{
  "n_experts": 16,
  "routed_scale": 2.0,
  "lr_router": 0.000587,
  "positions": "rope",
  "init_std_qkv": 0.024,
  "decay_fraction": 0.785,
  "final_lr_fraction": 0.0,
  "batch_tokens": 65536
}
Below are experts of layer 5 (counted from 0) of a mixture-of-experts language model. Rows are named router (the router's row for the expert), gate (a neuron's input weights, with its number), up (a neuron's input weights, with its number), down (a neuron's output weights, with its number) and show model dimensions 0-191. Each number is 500 + 50 x the weight over its row's rms, rounded and kept within 0 to 999. Numbers have three digits each.
Before each expert's rows: "mostly gets" lists some tokens that are sent to it at least half of the time. This comes from a sample of Wikipedia text that the model never trained on.

# expert 13
mostly gets: " part", " election", " Act", " result", "vent", " fact"
router:463486480466414523524440416507452506451558480449535419482391515542456536514502537578433649389446502564520466415514466427504553517500538422401397526471499465542599476573502378465418530482441529433503573609493444476510533479445478468456459475456427485486514585547456472479426552498444506438599460456556481494484503561475560550536447510613455420503432524500435537506435552502510454501441451553523493500542394468502537522471487533511452513444578390464535460525517428466451428465538480518489499480507479515480599543533485492532542455543482579462450510501519467481543567446497497602
gate53:506405559510478550575469530575515440504396433487495338526500408509475503513539575580473525446492451475462455470499497488461532454565510475472456478520452454457453482588521554552483566474504483468504519543499483454471518535443480520507561535527460482432423475457450557434470482530458510411497517585449458409508544487528518577594548453533468471505472502504434524476560620565543495500557467496644452513517578556479514568577462646478474488507621421545504493465464579439566559556533530517507476467604497540509548480483485379505526504459452427477493526466450491431542478423612504562
up53:441471490520519495519442492460475467516529469461495591415466494552477541538503434523544496487578549526530491476462501549453521579461449551603449494517462494543505489444594517437521541512529412580585453524430492479449437432534507448460416469483568483592383501455503484460654459547493498485560512490482554541553485527500419410436460493416501521540569464500448532519474533534378503455486492521398510560555508429599559464376542442436434541480444506405545541576536610525499501479456488357514507435470564506531491472533506436503439475570486428485477532557533474523533525407559549510
down53:457407515538612445504443540491401516506493488454540570503505508530439437471419536442560526561437517503573446434506384491504560414451449527412532491495432626483493535470450480623538493498516478493530429514464444531557500529495516531581496502512485544494381512429451437506512521492521535494491531468456435495441462480499423469528511534542474540548407460513428565546501453457479523522473541451500566497470481557417555460543467547398550498439532463564555441508559368532546553480464535533559549651519509499476510513506520565433422598516480503498519554339465536417476557522475516486
gate54:520523475525512482482490487519465440464455485518506547441474488470501450516433522489586536567496454475561455468563525524511492469414562513473539438418461466496551430514488482558440495556518538514381565532547489484595567578613527490538449413489459455445445527544545558510467432473518544531476400501497478493492636521502524569529442540530474433443439531581552472589487443570520540548643498488499630450595523465544414528386500525555486519477520583505482436527518485535457516487444539472475516509532585425516512578529418522449575449538490548478608439529611460446533557520598444494
up54:531436414536491516553544525435512535483520499551561450475539455561489585498414470455480427570458547448440480470518467453541425517544473504473508499507464492464464466560535498519476484437523483534541458471485442503477487526442421478388526563505419520457458489470469620500556469398584373498472552534510533356527539457515513495579528477480472462532551480497562495460447624502334510574522459520454455445431469474460434451372476461482481562496455485434445526435497555513523443555522441419529454561559511458504505546485484555527488394498554490498502504565581456616494478527560375486
down54:520598469501532506455598517387509548531484531578458517520458458574531503503524483557478453512544465475445462506526501464482524516521526423506408523540455528482499491503473419533507490589472553556590470486609509484372526459570495525463537480472418463516507607420534532451440527531473553508595511542502616376468481497497440497433459435497576502481587516520442401532466508504603505521482524481475500464503465576517476507551519523555581363483476439494668548551369517536518433476449499563435527430467498490469441573504486527518518414520499465429501448505490484374517514452481532540
gate55:474556527515409500438574543564520483564613566442448502479493509557489412549363517554491479559543480477626478523390558496549555490469553439435507500451447444493551551584600481418492488490547579509609465475504561491456489499509614492546506503490525514535587505517416482512487518425527533478477400467495490457449510432506472605472413449503496516453538500406451430496506469553462565544483496536462456521447557447509507469477589478446552458554502495477451525471616489444465520557501529455528514436441517405493533474554437483410572574503506539441535524470533541602557402480470469440
up55:474377490513449525555526363530542542533472431564602516418538504489439567522392436464525382490467492539403518459488565435471503599532431512532555638506500486480498540630497430464465428453478558507507522490486519504476464416409482563499527508503530532493586516433522550419499510533490501526536543542565435479492533449502473417547427503609579555491550531558459440370494531485406537430529476505483524517481583564462441476480484475459557485570504436499480493542554454492547590508577441498483461437574520479473522540513471455527525506544486518439485484561482451475544496509535598416
down55:551507563580593557572469500513521465479468554504585429468533520492487521569574495509490472465582458469476455470549537488597487509483479494459488546474543478550492512429449512523481568452469488476490558523556476546420452425544492625377498544578549539554492422500559552547477444476466441445494524490637518545552607382553505464499562480571540555445592524578480440488425440594550549518522526506497534477499418586588457529559445501551365478520535549477475537455508505502439489519542588424512452450483476521504500475477571500499542396420584507440518478469497544537574460510497410551
gate56:518508502491467465408575421431508488415603483521416506587522533492484524370456425455548537436551401466461510572463425482554426489456599535502663458569420553471537520518489541501510541335491473532470475546541485454506496559492493531509428459533514525429535481557518459410472570553460461479559514496496516490492514450485543537470465537513581469521515519498553483487557499550531474530486485406529481553590599592495436485596553496516451526463543430475416464485564538434532468461500484437504399516547517437495490574482471475589601452460497499483492447470522550563432530542472586516
up56:637462442508462549463461536538620522547515534469531496544444523550383494451397562503508466532553472532505593421569484440535469505432460531515559448504417476599497477508470527521477495518534497574563522540444483477521516535460487476482515496460493540433548460530494530501429575450471556531446480535508429395525478569531553612508555427434473423546527521461622451571540520440513562431470478470526536528504513508466470563519427482424547527519523461518639476458472486496493404463536487393470556510554405521530477553447449500501578471488559490485412431486563463564359506548561509439
down56:512515480529385477482492520493542411558536478493531543586501574509448409556602515493488489539557436413525517422575485496488523520496510498547458443538486499545477580543514365482497463497426447442408406533490587516506525467486519516458527511543537521528551501576426541498514529567472481510531511552452549510477633438514530513472497512400559444464587547541510467485490501434498433462484499517407388530491488417443400396510612498550472480484501516377473440549593552432519516481550522455431438438555442565471533468563498514489489492509533488597504558524400489453422468564427433468
gate57:420486556433487521601551547405507506547508422500498521446522476482537546411455492519673487450495516448484513483517422480556465520475451393452560435501575444528589445530457516567461518501531505478441467576471507514513600558415514560452585529423490541481528475547450570419563580488475456489540501568525482567523533588448505551557415495497575443507488514433481525533490510531501536619519619475457594594501484493516530501468545536413526484544531480460555596421583478501454511478498497423536471524566522510465524483420569494559619508511449598458509462526478483449458458506526427486
up57:550550540487537519474514532488499516483457514464658652634532437528515451564445494489550495505547524537554540582447545564476462437555504434504451521448479520582544446464458531558464432478495515410427500490515503473508517501479520440519471403504601406492524542421510465482514571401555478535525418538452527484544486585561535505481449532591462509530568519524530490565465473538489431513541481493538510580541443507540559456453471527447505565486561502485573496488447496555531522463445475567516468496503558350501530485484478449459547471600454442401632487452605490386507495529536448447
down57:525500424548512444484522510522607486537558516484529489522493584529453445579523523590424423435442521558469482510515518437495538498557444538471421562537520571510565634497504499468422561487461441530520476424509501456462541445497531402472525509416568424500480520499541501509518501484531413453537507461516455435544542482485536456532464544477554555465540551468584549621532457487508480519548485543490551379540484497511456550521402476388562492522531434603445470480476424569482403494392461485481501464547513491551297422466505563460525520449510515503462445589580521474477457548520551464
gate58:527470482498522421536484525572541552499604495507437487482565455369539531568493575435521483547385527522491527471580566488537531455460486571544519392495480525418511525472461482517483484445590586513560568478445526529521491470474506506521548505488468470480518505426532454514544501459486527541475456483572520491497519544428415439546527511436505352522404488511572602516553548504564552453501566540487465613454504433508648508556566504452551518579442475511468471603430532512573467538411534433516514477570504517477506534482422452485456586547588518497521463504512565468484550435377436436
up58:384441521456592469408511444438455458495591377602503524433518531480645522496563436415556575498418507557506426554656433515534510521430551549487499515437540586461462455570534488472415489523510560481461434455463414660497511456505528534507493503490495495500527502468467504572458414509511501544475454529542502523570518512505480413471420470534489525522550567518457441576470457530601547544525494526530412500524435491433512442473491574522476436451528473582484477496549498460545498523549518500532557465497523548475495510518606553497485443544509506530618388510529474516478548494501483478
down58:479550608459424607568491455514543454466433520514464464476552592541573592543476553476494490508608558500438533539487540439485483521511483463537502570581444459545413544517513478475565523532438630444569391490479510509433490555393462580391523470500480551405434473597415490441417514439471594534541573470504485516573511585515523443504481475620567458501499550444499572449517455468577471511454466464521506510648500446470457488543521521536511529490479499482434495522516502412541466542515405450417515437469521527474533491482444435488530484538531485538530497494484454557580460472483552450
gate59:499588551549588443502443445465325526490474548524385450488585535476418489518465508435500540541635468445488474500541443535515537517517505543544470551447459581432571502504552517517483445577484559495517476499440517548422490411429390500449513546544491475497621555442451507484560522457547459462445363467511514560408523602444547464481413567520489510444543472480540456492444458459536490519439542504488465495462428585515508449456527530486531511499449446493504550473514391526569512489597450410486450549463474574485540552488560489504458538400497544508494562502482495552507517527487566596
up59:558520590577469406512536532499559466514425529385565398523572501478493582453450525507488520590553554554459514510445494508519426449532478507454394522482465479496545442556535482629477497468475460465472473509484520456455518553517559485445514451584515491489389504568512495521649414553494548478588567484467522474532481516610453532494517562452439576500537547467444562516528419489552478476514534472513477587512566473473536484527535524505474418486552484532515499437427454384437538468525476483432460440452499523390439490388379482439512488566503569512483505537526533582513530388512551539
down59:543483544554541521498546427404404499547474541437490474450508527519506492524525514462522459467503450483521491499555476526538460427535525536548556543564358559528510529519528422512553505533504448517607473457479531473498530544456512545555491470524616491498398437445447407505438478475506481486465480510543472570446520467481480444374520528385536509479456510539537440476514470656525508479426529504497488465562487543462470524559547487497423567567405449575556457505485481422534368421563469524502525485482547609485550438510559418526483578458608519417508535372479393472535534505425503516
gate60:482600563508517455525501557565490513533445450466585502435474474511420542498521468423533544504513472489458498581591509411522418523435484485530529570428506597538493480466411471518479502486582666428452411597478526509532506551488537538524459410501493496505438427470505437422487499453472509446481541530523469540502477537480579535484419453503402519455551515477456479508496456538534474454478399624495466485586485506483559520442481456571421526519587499541489529544539625479546456460503515504573443424525552495509528444535599594595414474461505547496517516567525450545403446534542504405
up60:429545488472488580554501454442487538481498516502474640473449441448544507510452504553497550500517524466474557547525420439510573535447520410425588533443450544502556498496545548428486471600521572493406500508561495473535533583503561486573512521484561542482443530427480553484512525510438382400564480395469541465490552573516467475510413594491532423560550497519568506554411479523526446580547530510496516462516581390624512455475499454504506543510582625502590448573500462499541454502470513487565377553549485483504546497430478545544589503551514478558564473492420517487474452517468470456
down60:511426485464640506634401513535501411509418541564449551611520604511514469464539447446474492453523503573547450583442538519579564521519471520517553464603612526522463523461410444464529521439462573518442436504395541441475488431396511491467528524525570547478485532497552509522501444415541377505455546527510444509520450559422490475457519454426524511432450491511548529542619460483443513483510520494631494458473534546487523560538443444576478507524447484499506591510474475535559558563419500482494516541508497518522434496505498423452570520464522496553564564558478464525436556482552492489
gate61:501608494605453502498500614522539469494568517377460415520501456474499423488558488523448560507516501501475398530489466507488490527420543471505450407444366451583624531500452464612492455590538563406501572542577507577501475488536448551387578482497512461479506532545487447522523526540552514493462424401556490549477470530475528502418494556476496433551474421468505470476516478504539486473446443411534471514493520610442422546508599503470462447482425542527522548472438502482574531480476476435502476570540448511510519426472508556571476567531508525472548442613622502527457477509474501501
up61:462543525459493510491459527415489494417594453501495451517580504564644523447482561458577467458492444503418418517483520537512488422569523596403538509524506527493410485519505501517489542567559493482433477531500567492501471508438539519498491545391503470547516480495512599510474651448522532503586511523479408512482585604462510525445417506440519456495458502523518608560477487493554558557469456559502570438546471484552392443552442489575501433540521482587580568499516518444584559515552482473450430505544444536490538491463572535552382483480507570511457477560577495613535522518451483452
down61:498561510488481495396437542485476479487481503411464505551553484603500506392437511484415565594453531523427378510476543501443509540562433495420495464442495537474483458509522538423553459451478481464487452479539422508463528477503502514560556484562565581498466416446492496519515493529572476493561527469514508480480512520471534455442556486433473399439619549498477508477499481502585590553579467482581438486395475521519479551475583534382417497554465581406533570493563464572426512577432516529432426476461544513469521588517380476503530460486423444388484544454521541425492506570496490499
gate62:507580532476506577535521463557482499431466557428526448447472551541511490462488590530547543550521453529449562520497434508529560463546499487583548539444436543520510501472478493485549429532526512481497445578466475594528517548543582439520542440524537455504582490633495465491489441443416528526482527486477555457502497518489483535430436369510465431497527604538557518505544517427617567456592471491564602569475489487557454416462475452489499516537526522398612464490516562428506529560477471480476466561477508558556563498470394444420479429593492590566507432432597423569439455527528498512
up62:477550511475533440474593481484568434525526430522511565517509500467431590527459525480534466582514497576594521527521516563470502574552453581456571528491479518401498466535539473452479482536511425486512486516433474530483530496387513495512435614574537418549595613490576459612512530621535499496517458442495564507504515498478386455436455549445498460477473524545491504523546579522513464472508529473561551606457452496601540414508565540535498556463547488464548470499527487476459555524426578504405537453650558454404523463427517439541492497470530516586464479421554557481578492492543461506
down62:453479463470412544395384524477428506488534413500482458510521450516459479535401546484574473481556516583450466434540492488433593439512526517509478528588557539480515557439518433420435497484405494410477545510536542482438458485558504471517468508463477431514576463484540448443567430580473517501513523516555490538485472501492623566520507535545569570564491488525510568564483483464454430485531544600522538537464559469534442479493470413533548459499440587453481567467503437506485505506483371581532443489466482436427425513594591531563454511513590588614512456556448421452578476510522465474
gate63:591490491510421469524438441483541510474500537513515440466398459552482534508484445468468489530383526516600481466507475427429532583488541602481576483526477439521512605509481502603519524497473600569583497431420482478523510403581419530497435494405565534498495486551454560535520608527514468493452490545461465545390461443555496552481447530611579493513512479494539395475498426499472430510469533457496449471562548421565436532481494487575513619492421497471508463492597404443528502527504435418536501490503467499528548479565531524552561526440435532491570488538411567453531501420454498481
up63:506472536458460467543571505582539430465477494464483566504507489499471483519466450531519476551519507502472507476505423482456494509479538490378511570545591512518565524564521509575405510491504507576523655494543448581548421548562463534502524463510451582428497505510528549445527596479513517515488505548433571380578517476503473585538507485508624605515527516516381427471544458487561514521536501449467574445465501475505456486478534543492568503404518452451522513502481559500417524437462463481405369551610498505546451576530499484513530484607441522414476510543536451650488460423454520464
down63:554460483455543578501500494510495582457578425519540421518566487526504505530516537521538608473422475413589458515535599468418455528445524463527423536436473489548466582523513469467487447395538465477477509536547433513547535513553519544446450566447626432537485553536399570488576442476572593594490513463530556530560487439525457496533493538503548602598568500486641534493512482437488571548468490515451528460623530431538458528475631505539524501455472483536508538502499507440490483411433538496522414498420508485485388532456545500487499534577491464500565424493435479485460520491436524495
gate64:524540484602431578519539454535461383526556482453532475355520504466488599453593569537467530605483514530448516446537523476546512498555596561478510460481556461472520511529520520473567425416457534476543513509533466493463505452451604457485435515540528518533573521583573517526527548555454500484511571544570453569524497512463404592494536483501459414572461527418437391449450487541519534656568559499542484507501455561522391431533563508504496451468531451504458497551451422532517440525499551579503519527459485445550513443434539487458551532568392456536490492478506542556416538471502455552
up64:491522442522497463390557590503473511447450492538507442522550502466420545465514612504516503503524480416515542615513480597467573539459456505552500498532552547481497507459536524554499468430634462503447493552451536586489529469603485543496561484560595456490518502456495400464505492449541488517513493471466472525520510534535495527518379433443408536410478502501528541534464509435566451449451537547551470544408495411556570488506432502390396475518530481422539518535546514410452574508559486425557456559529565578590464553462489546489574532590527482449581438575428566493556462472445535491
down64:585487535509477411512416558369559497488464514491440488594529451495515524421611441446555548414493497507482469581486565513563508429489503495476579508478535454587485469462449535636551495590481479488618481529522435454556563479520456591529446444535525501495566537478463416436459441524488434378469432511529459516493489489589435461502506491480491563513486432525541543592586529519479527489463386452547455435482497544422496505537461488641471541447484511505518498531537447472544537491489604478624555520428514481470527494546503496485526501432597504550529568490532531510449548574550544492
gate65:422422519522474445551507379528545422480494455457397598456496580506480458528509436433481474493499457462484538434556516424557441574540496476425516522446473585453427525461435500517536506607544427482478519473498507477528449544451560473452576514448566502510470573563487477556513474430529576476579430559427545568587539506453461504517462455592637632450420497533551591387454509559521423555515520526480468497519456481447566423486552492492421557548431504446480520542504549479417468516475502452497476506496541431479531507444515533496447524503491537567559543463499485629478446464465488565
up65:527528574516440438472508462540516540506547457465496533521519593455584531533423495514416516462441466493510479355461509485533464589470460578518462530535408481441522507500460466395545481642543471551407552496505534480484478530374517506560546521492437503436480501525521568529543521393458569450549505496419530467445493409399506536530426487484511552428467473528498527461538504538456595475432493537473486490496436430528521431381450584555487604554468442537473471415448533515542580498533485453616539518543519507507550518464521486408487484463516433519492457562443398566475457501553510596
down65:556541483566523527501442487518509524461526471493495510446495581523563487510517483513512516440524499534527554476486523460561642578480485529525530538554526546584426524424550487415583488450535458445462470423588592421530493480511530546515564513432623446615599513410472476530450534535447570564478444414441474497485557446551497449512545442548613427503491501480467484475568579454479450589535508500459477547491513461615421556538502441557471576502492495499514509494473519495474454566491530514545458509531532517464394523465418526442539516405505595560477540560524492620563352485478488530
gate66:513457507497487492535591459475516506407511460509432508426460473515453464512463572501484484551468466538510557455534479454514511408472445543494498555488449509555547419511583454528504503540480480461519531576475549526448579460489523471553391597449459448471570406431565397529505510426572577459536486482398459500551423480372445491464493402480551615570561490549504501511553466522543470548452411512451527528445517645509485494437501485556475511514594460448483503500518453575433494492543527435497477539445454521465600461561501473588559468610502598472514420461558519487547431460430585474
up66:524497505500542496470498569521659502532469465481541468518329390444484430458574624544527486507447480554482526556563460475479503446453539535534416454579459484428514539546516501469465617532559561492509546527553464558493546523534568499552521458493468489474484550478453541464531541424426547499593403433488509425584403513451436509559546521531510549513515564489475553505504469556501532594448508541422440509627535449513488532482466497493401487603572470601537557470531426427416562523514498486513542518541526520491510468520527609557556531532566487534495499509510538524570444443487522561
down66:416561484544434570516430540411422564499539478457490571484459508500472537463510499471497498576564383416527449473395474529527442496434518470502419521499472474532389536511567512385604486528531533575497505545492535568511506531420507453486579410536596568503423533610532482459419490446544461516512434436500507543533579494471586534565482519471373462450441529430535542415512494531520509490511477557605456544488485469548516456406555507465467474537384534435466502484491537550472535489429429560527458488445505545540562574493519514450511580443499500580489511410488489544547448543546447460
gate67:490513509483464550574544484511445496487511552553492538420445557552626514499456547541521585566488481537576480552532597538539524490508609608514512528511494500547432500534403574473475501599431602439477416463455462478504545406451526623507501548537604631496487522469479501552465625515529442474511473554519417527504468511549544530508511552469573466503468465489623447487434572542502382451495478429530508567518542468562513479534489428496564569525484497445558647482576500478456493499523524449483474426526430502497455448494458591509505504499527564511525476467549554451541530518537588515
up67:531452530506553533486472430514404433450588523595500454463553437486475540463492578476562530544435496460463551459476461532483454476630454535483463540522388557496360401440474555447506494407513514503496550518422497627477477429455468591503539469405588447455419512449513541634506516571443605564465484516488464477532496515462508536522504489442553517502539479558489482475383456455548551525495571490461503395501459512491475496472512538589509474533506385514575494483519498476606526495452470539551462477527554443432528492446580548433489528465529459489507568566548486524602506528442475502
down67:548556476528502468549520523474398456545513487545491479539576554627473475510537441545516515485546518444548468472488448486525475437496512459395543504481530489544477512479503479500491515448538555498426589454461516435510499451477580525388432496524620502609475438511490472546449474444347430533465543414477446462490449576461504451457452451453467585532504565431467515469514458519494514514560492509402564414514539530487498486510461564523611585575495432630537464535510521504540513564485534469574499337544518474492394411501505453517580600495471507525466470525479422561539517467448441460
gate68:530471459453570387499501429522498531509573472502531527481445507421556572454520504525409474527475469504574502482484448439447498496457521442572560470547557470519414552424511509474436542583495354477512478497507448500614508524553535489487513575544436497492428633493553598469555537510483514468548430543549477490534560566519438469567496510569469530490427555467444511536508469522417461555472522528481537455538503529506634544435394537508539461474589584513461496479486357465483473491567519494479496566503539579436514541676515460485489444503458527443547571514568454551580462481526474509
up68:479508542379516574446398435456522515484405441477482558525524529577522520535564546480462476467508485499525520473541452416461525549434480528418427491432452537574507473539532478549527508535581528511494526530487442490564547487586436496502490522442458552452526436436424482483462483411555432384491444492483416443520480557437533535524510463536552501445461521489489494485490341526565558452506533458541402387548524400467464542471456481569461582468530423427475544382472556505572493489496390467471384557489528451463479541502567480542479462467474426538559447466562552473498423561557462468
down68:443424532465455434529580533553599447461523427487574468511544545459490497455518510518561491457447406593553545485518426507488467529479410530537521472480572513519522520486433573508503554455509473460445413545462445597538446445408609573489491446440487537448445506529536571464531491531510487507491586480530486488542493457559468481587491592364463527407515454481536553523552532581469498536524575581589539522446465573495463498476495477584500578543528614499529535461570540462381559453497575424563457414490519527536489588563521556557543542455460505510511454457449416489467428477456466537
gate69:595518460470619496522470590487564534423540460496545537536551413542542522499432541460445547429481586601539476505532538520431539481532532496479505431425471532610579533489600524441535531428526603475512479578481541460490464530532508481453454534485490493533541449468396444587479470486584570428437500471568487493514519549496453541478575568441516521576504556524547609545523493495476557408439498560550584512506565472462490526440529434497476472474457460535502481522478432491461495510523559451516482575479487416550506411617429446574498543514429563526570438465416469574506414441430556518
up69:467501420475516412438481580542474554520515549556472487570565502563412485459525525588406502520544450463569461471483512445499451410451503538556469602478459602495483505483575451490506453471461601475459470605478568465509438478457520487499499447470386505527452453491484441570467560499493504462426476492408499468534538510505598623551498470409508524510526468500585374547508542545588492409468565497505387402398519447546467451552432496491514545489544505482537525430573526595512490455494486499493558509468507504479499493538521431549530579493474519462472567504432486569480583506379541578
down69:570422530546395499508503489423581540607496517485484492514491574559576499532358473516465596488564418575517599465435535572488529450565568516618545469452475458586491482564425454567533509552514529479447459469520485515462488572551499510539484515477603421394436451479457519544468505506504480493563476525475493567531540402530528561592513514456487446481454530466438515405504556547459458536462469509654509472491427533532533544532549494483427500441564501496472606528509568489466451503465601484549487509417516553489482481545475529536470567529496428547515481454475524506568491489477439366
gate70:474588482500482496516437534506516484465459587371483595547535496486487460525486488529449537416523530539530448548467505524534522434396542558477558416493474513472517514465408576549456417521561479447455463453414483373490561477584465676480446472590478508527501499455452414457465490548570557467500484581536446497539512368552475501438555512521493618484417467494481494467518528520547489469502514556569522532510540496453551492433504513495489420552487584553482499510569524499467542483456540505557419469487392525572444458525524602606452520514437468472437509528464442623485546496478553520
up70:538608482422460537473537400479505528467529616484523536443540529451485589541517523499562499456376417537497517489591507470435550441513581550523464463506389466490480470518520506493434481478555550430557474416557585491509559521624520546541481469573553503516581512557417468517449484434453498491525535552555498576522508384555546520461584506448479494539479440554436426504534487520457540407507497472560583571507466455469498388405550549551490511421464487519536477539544493545490533464537548439466507586481519478528548446597443502586492520466455591526576562589483445502459509506475447579
down70:447529548469531519580527525517476580478442540526506476617407460516574441499521468460467627487631516472507437461449545575483490455528529550516467436521453448467455543533503590587543424595467566532567527416534479533458451540542460486524482497569512540422582438484488542515529525471540449457452467487579439486548569483537570577499588467506429422510454510551527444479490509474478500424519441521560470523587503604461558544458507439543496502548429574471503565501452493541444482519469422416488513425407490540504443506610489526597500484418509484537459484606540572476602577521510471509
gate71:477468527503466471467592467561475392482496398615520505542566552502530501491559546559538466651467535482478528486421534440510392494495444427481429479481427533600558524532568646476548520491516479541435490579480576508581445545469472561470602479510478471476545567482507509494535442519462517489545528545483450493510518550483449632518452400544400483539501477527557434529458486514396536609572512576493465465485560555462485543527502429435436555492484499488578520469509521497417483437471528501548446478444541498472539599461469512478573477461545433518482468409471483431513502571539495583
up71:525498489511444438532446496485499446491561460480462496486550490463520467513506493480515444611359444578426500569581501479414435522530458457488512484508585380514571397448508535474469555520457468534444464526534559498504420486503464562551452524452443353441457513518502588467467435598468540436465517533565552549509483606502535531519435520534453480452461463484442492449513406475433485624526533493517539358475511496480528477482509502493433430528525519532499537465557437494508459520486564538524527418482613460445541504507479519390644511434467424531449476525478428509541475521479398541
down71:482442473533552520502539486489480468577425465493506573431519464473498566555513408481557508505537551535477556564572547460498470521527439557512513556522520496435506527449526449503409578507458536475419522483561587402565453500525377461551512488478595514528463537530507422472493499525450480511467511436570461547433489536424574505455471570543549487538458507513445422448632481479640415470532500548573438464513555564520561474550517432500514446466455476470363497480525445457592530340553401508485565488467515528491583458556507449609511537516521453476505489505502499471571595461463429498
gate72:523552531557471414479496457578431497542450447497492581421585505448538487480464491514522478498477540550506548465536502542596437581509595538486506463481574537426369499505508431478531534545453537462495441515581501537489532512431497481452599576439505529499441542408475512411496516518474425466439420520522556425458534596560517500502458460505434544470508415496414485393542512502545505510500548524566655538480479463480516530575532535553509523528515517559546431508461511403521449523523428575484565513561541436480500430471421460356502524543518580539531461559529584474528507422609539545
up72:484430550418537500567442531482519415456566568559557494495445425391484538546625446455468513448447557495575473498470561547483506490555430506534587529545492443458520580550502506415463498557502429490535576489504492477449559484483537419498453524528542488496555454492504413569477508445487583515415561532504518582416509497502511552490459498458472543461544499537440611418504482520537399510449479507526466487613458533535508561470493584423436612487496451548531490555486616532507557604504442399522452576448531413469532557495507542485481424554570540570431575490497469433578518478513501472
down72:502478539437464573500464563473505566483394514515543527555446536527537511481502537517483580484491549520529406467486501501517498499547433551560540535513611497443544489518582579436488474467399465536568437494589512473486533510529484506516503484416535378545531631430431567527471492454570400534486465429483387531546394576505474424554451564496511487504460409595552525490487478531538511551482511452474517458523457386446513597539466466496447540502606442464482547549481496431487529420561551378423484484452511440543445469542502460440429571517468516470559489518516520554500575441541474401
gate73:514529487398531489503449450629452416471503479429483562421511485529462496549519538496531429534367470471405484570448557477617498589504631420595518499447537522514499453475521478494624525493544445535469485534572521471560472515466429526428541398428574485487539502461489485467524535552551513513434494551487538502531461456421563461392539507566480549525613479522449442523497519441512575422482416461572515578466459479425444532500509513528408515475526507476536565493581503442483482453479537546504524484435448540444543414440460552524498496472514608454516523535526523443543519543479407422
up73:509551514568550462465488513566508624573443499510478490505576526500513550485507491584564529509504449509525444440485436583519471491491461487431532390491467493560412532418498459467403466547568457539467611499417500529520486545471572434659439503474465454462489484505565561404489451490394446476517546418454539478549612438455475508600501422462389499396498603476493489533468537548474533435530529541458509403439395514518472503460405537515480464552554506457510493462494495563558484558486510411584497507478484530447468457430451512535499527522439513408501532495502488566497476469557589513
down73:447531509595469605642441451563460540492507468474474479529556432453475604597546567567481425589590556527552502465442402412548464515488565573475530530395571512523502517509522545443477497480548405541481588571430494477530527505498417518441533536466511470504559440497593573522471490510478485510510558506485436467509526397439571550433515418554527481488483492508478501491452537533401482479432513517561525554589519571479463559499501484522462520571562507538562414602560499571475522534501492520511509518486526493517640603400504520540501599471499534512468518551454493455496511567475505435
gate74:477495543481369470585483506558421510516499524519439542500627514427437486519558404368456538537433542481512487423448476505577469544500520440474400573477510491471503500566572492442489520575562489512471506500476444523501523566588501421565473497530509593432530504503550607500476416479456548413435507430465530525437554517487453525468527433457522447513478498601458498520530442512537461540554464457536541472547546533557501379531538514508441572486449580527573531562470575490504506555495583406553445460563465455462523591460496436445504520469475424394520418477536400494483580468503480538
up74:455440509505497502477469543501523505475509575501483531506531558521456542515523528562455479485492357497470577524504497553484467531544485592576458409487502423503592450513406479590514474407500507488576459545502416408439564549524473569468531533513509553566519500543484473418545472579521536545492410515479449534571578526493594528505539388560507459494400450437529634517501418380509527475510504428532563594469514360479539462486473508527517547539518449401579518553454514514460506567464471467421469462520431525445483474565461529448520446433435526577465449451586514570550458552477520513
down74:430469505492455486469518498565545533604508671484513459470505569481418504469464473458491539510480466484529405488459524483586540474540477533502499504514543535506464434525454460450511515503512456522484639450478460594502563516532592528530535481590483438522484519500661519437450500586419428512455472545617542491580563543560505474564502524396538506481490517457454545480549413458434525528492545476506562502477498471411488482428445467613534584461506519425589507449481562595507377501471512504418512551446551583449513591443479589499521566494537509484431526519511505458451540502509564479
gate75:458535507431461548397482514557522528626448518447507541569567481536526543450468552485484554498594568568398493524450538535482529514496517503537533530486433523533462480449471520447435460460566601394494607538466548458569508486494510490466504528466544533575527512596478550458565525469455459501423480528534453534553572517431479429464479483531434419548501538476491460491365549518482688484493527568471574437520425480528480489480474483474470459501410498574478435485542479646497531574497517513558581451427386600522417553520519443547483500575523532500496518464529494520544450552484523502
up75:528499574469495545495481446372552550535431555502573355465485592500457535460498506596425504598493451528579502406529496494376456477501422553504438469542514471534524513489506397526430435556504536519527514445519505546412488486530397529587454565563544488456498547523491494486466466545470434422440547468500534488539453542511400451455385617430488454494480552469420527397521441551563487496507406465512445495581468476549523536458515510470436502520483455504525436531454504492581569535530411407525526413531493519468510492477547464506489469464461527420575470469476493598464517432562512492
down75:398496536519401587570464487532526573541431553483528487549528545499464487597519448486565430599404382454497526490493458481416501586498451468517528495512512464414467537478520481567547464443488511491496506450471547478496526493344506512559413542532511463460499547470559398536498484577392559574497608481529461475452459492506508463473540488507548505591486503479522479438561520495468420451542526518438498451529491485591513555602526548455549452569578439468528588481534539490503524549488466458468540557532463527412441530473524487563497557541405404596542494481459598486412534535436405499
gate76:451468505415538508401561529558402463526473610439503533515488488507504505482628519500451554489524522535506517484344458499557570461534492514456545487542499493475447524455536480461415611476613534499484497539586498509500556553504496543572394409502420483420503548406480460512627513496602622451543474478523488517527490537494431513546482591484545493602553465432490485492442522537443531557500459487498530505513508438483506423391554554539478448365545485483556467547471591526518533527502513512440488595546418414549519524540474453540470423552520494514463414548490451512523485492508468531
up76:586482438547503475570521575428444520514492462540472484508480510555540479542468478441509551522446467478456460440539466577509436548480579548433451489476424533502502456514497554462525462525505481552426438618531487511446567523572477469484580443486519495471556473419542502494444392519439554466630466572553444633500589497545648480442449495472463500612530531551472392521328516503532497581535552433456474586573491517448500476491507487481471525471568532531502533469526447515458522495499512477444465582473482452494558509540516498487497610546571469579577516514521593530469501476427410486
down76:410561558444456458555486463567485464417597478500545447509590489476501502427528496493477549480495511462500572588468510511489429458438537522495553483511396486572494442523459472556417529475464449538505560434512432509528479522514416496544500510513559485483540481463496456425380441427530524504578474463464512456506521409524527464443517643448433537528480566518574517527442593503467460476392562528515573477435400542556496526602505550441526543552479420544459533465516396454541460445503597395554419525510532481475430480523373440512607563508531462488479543576563449467475516501512471510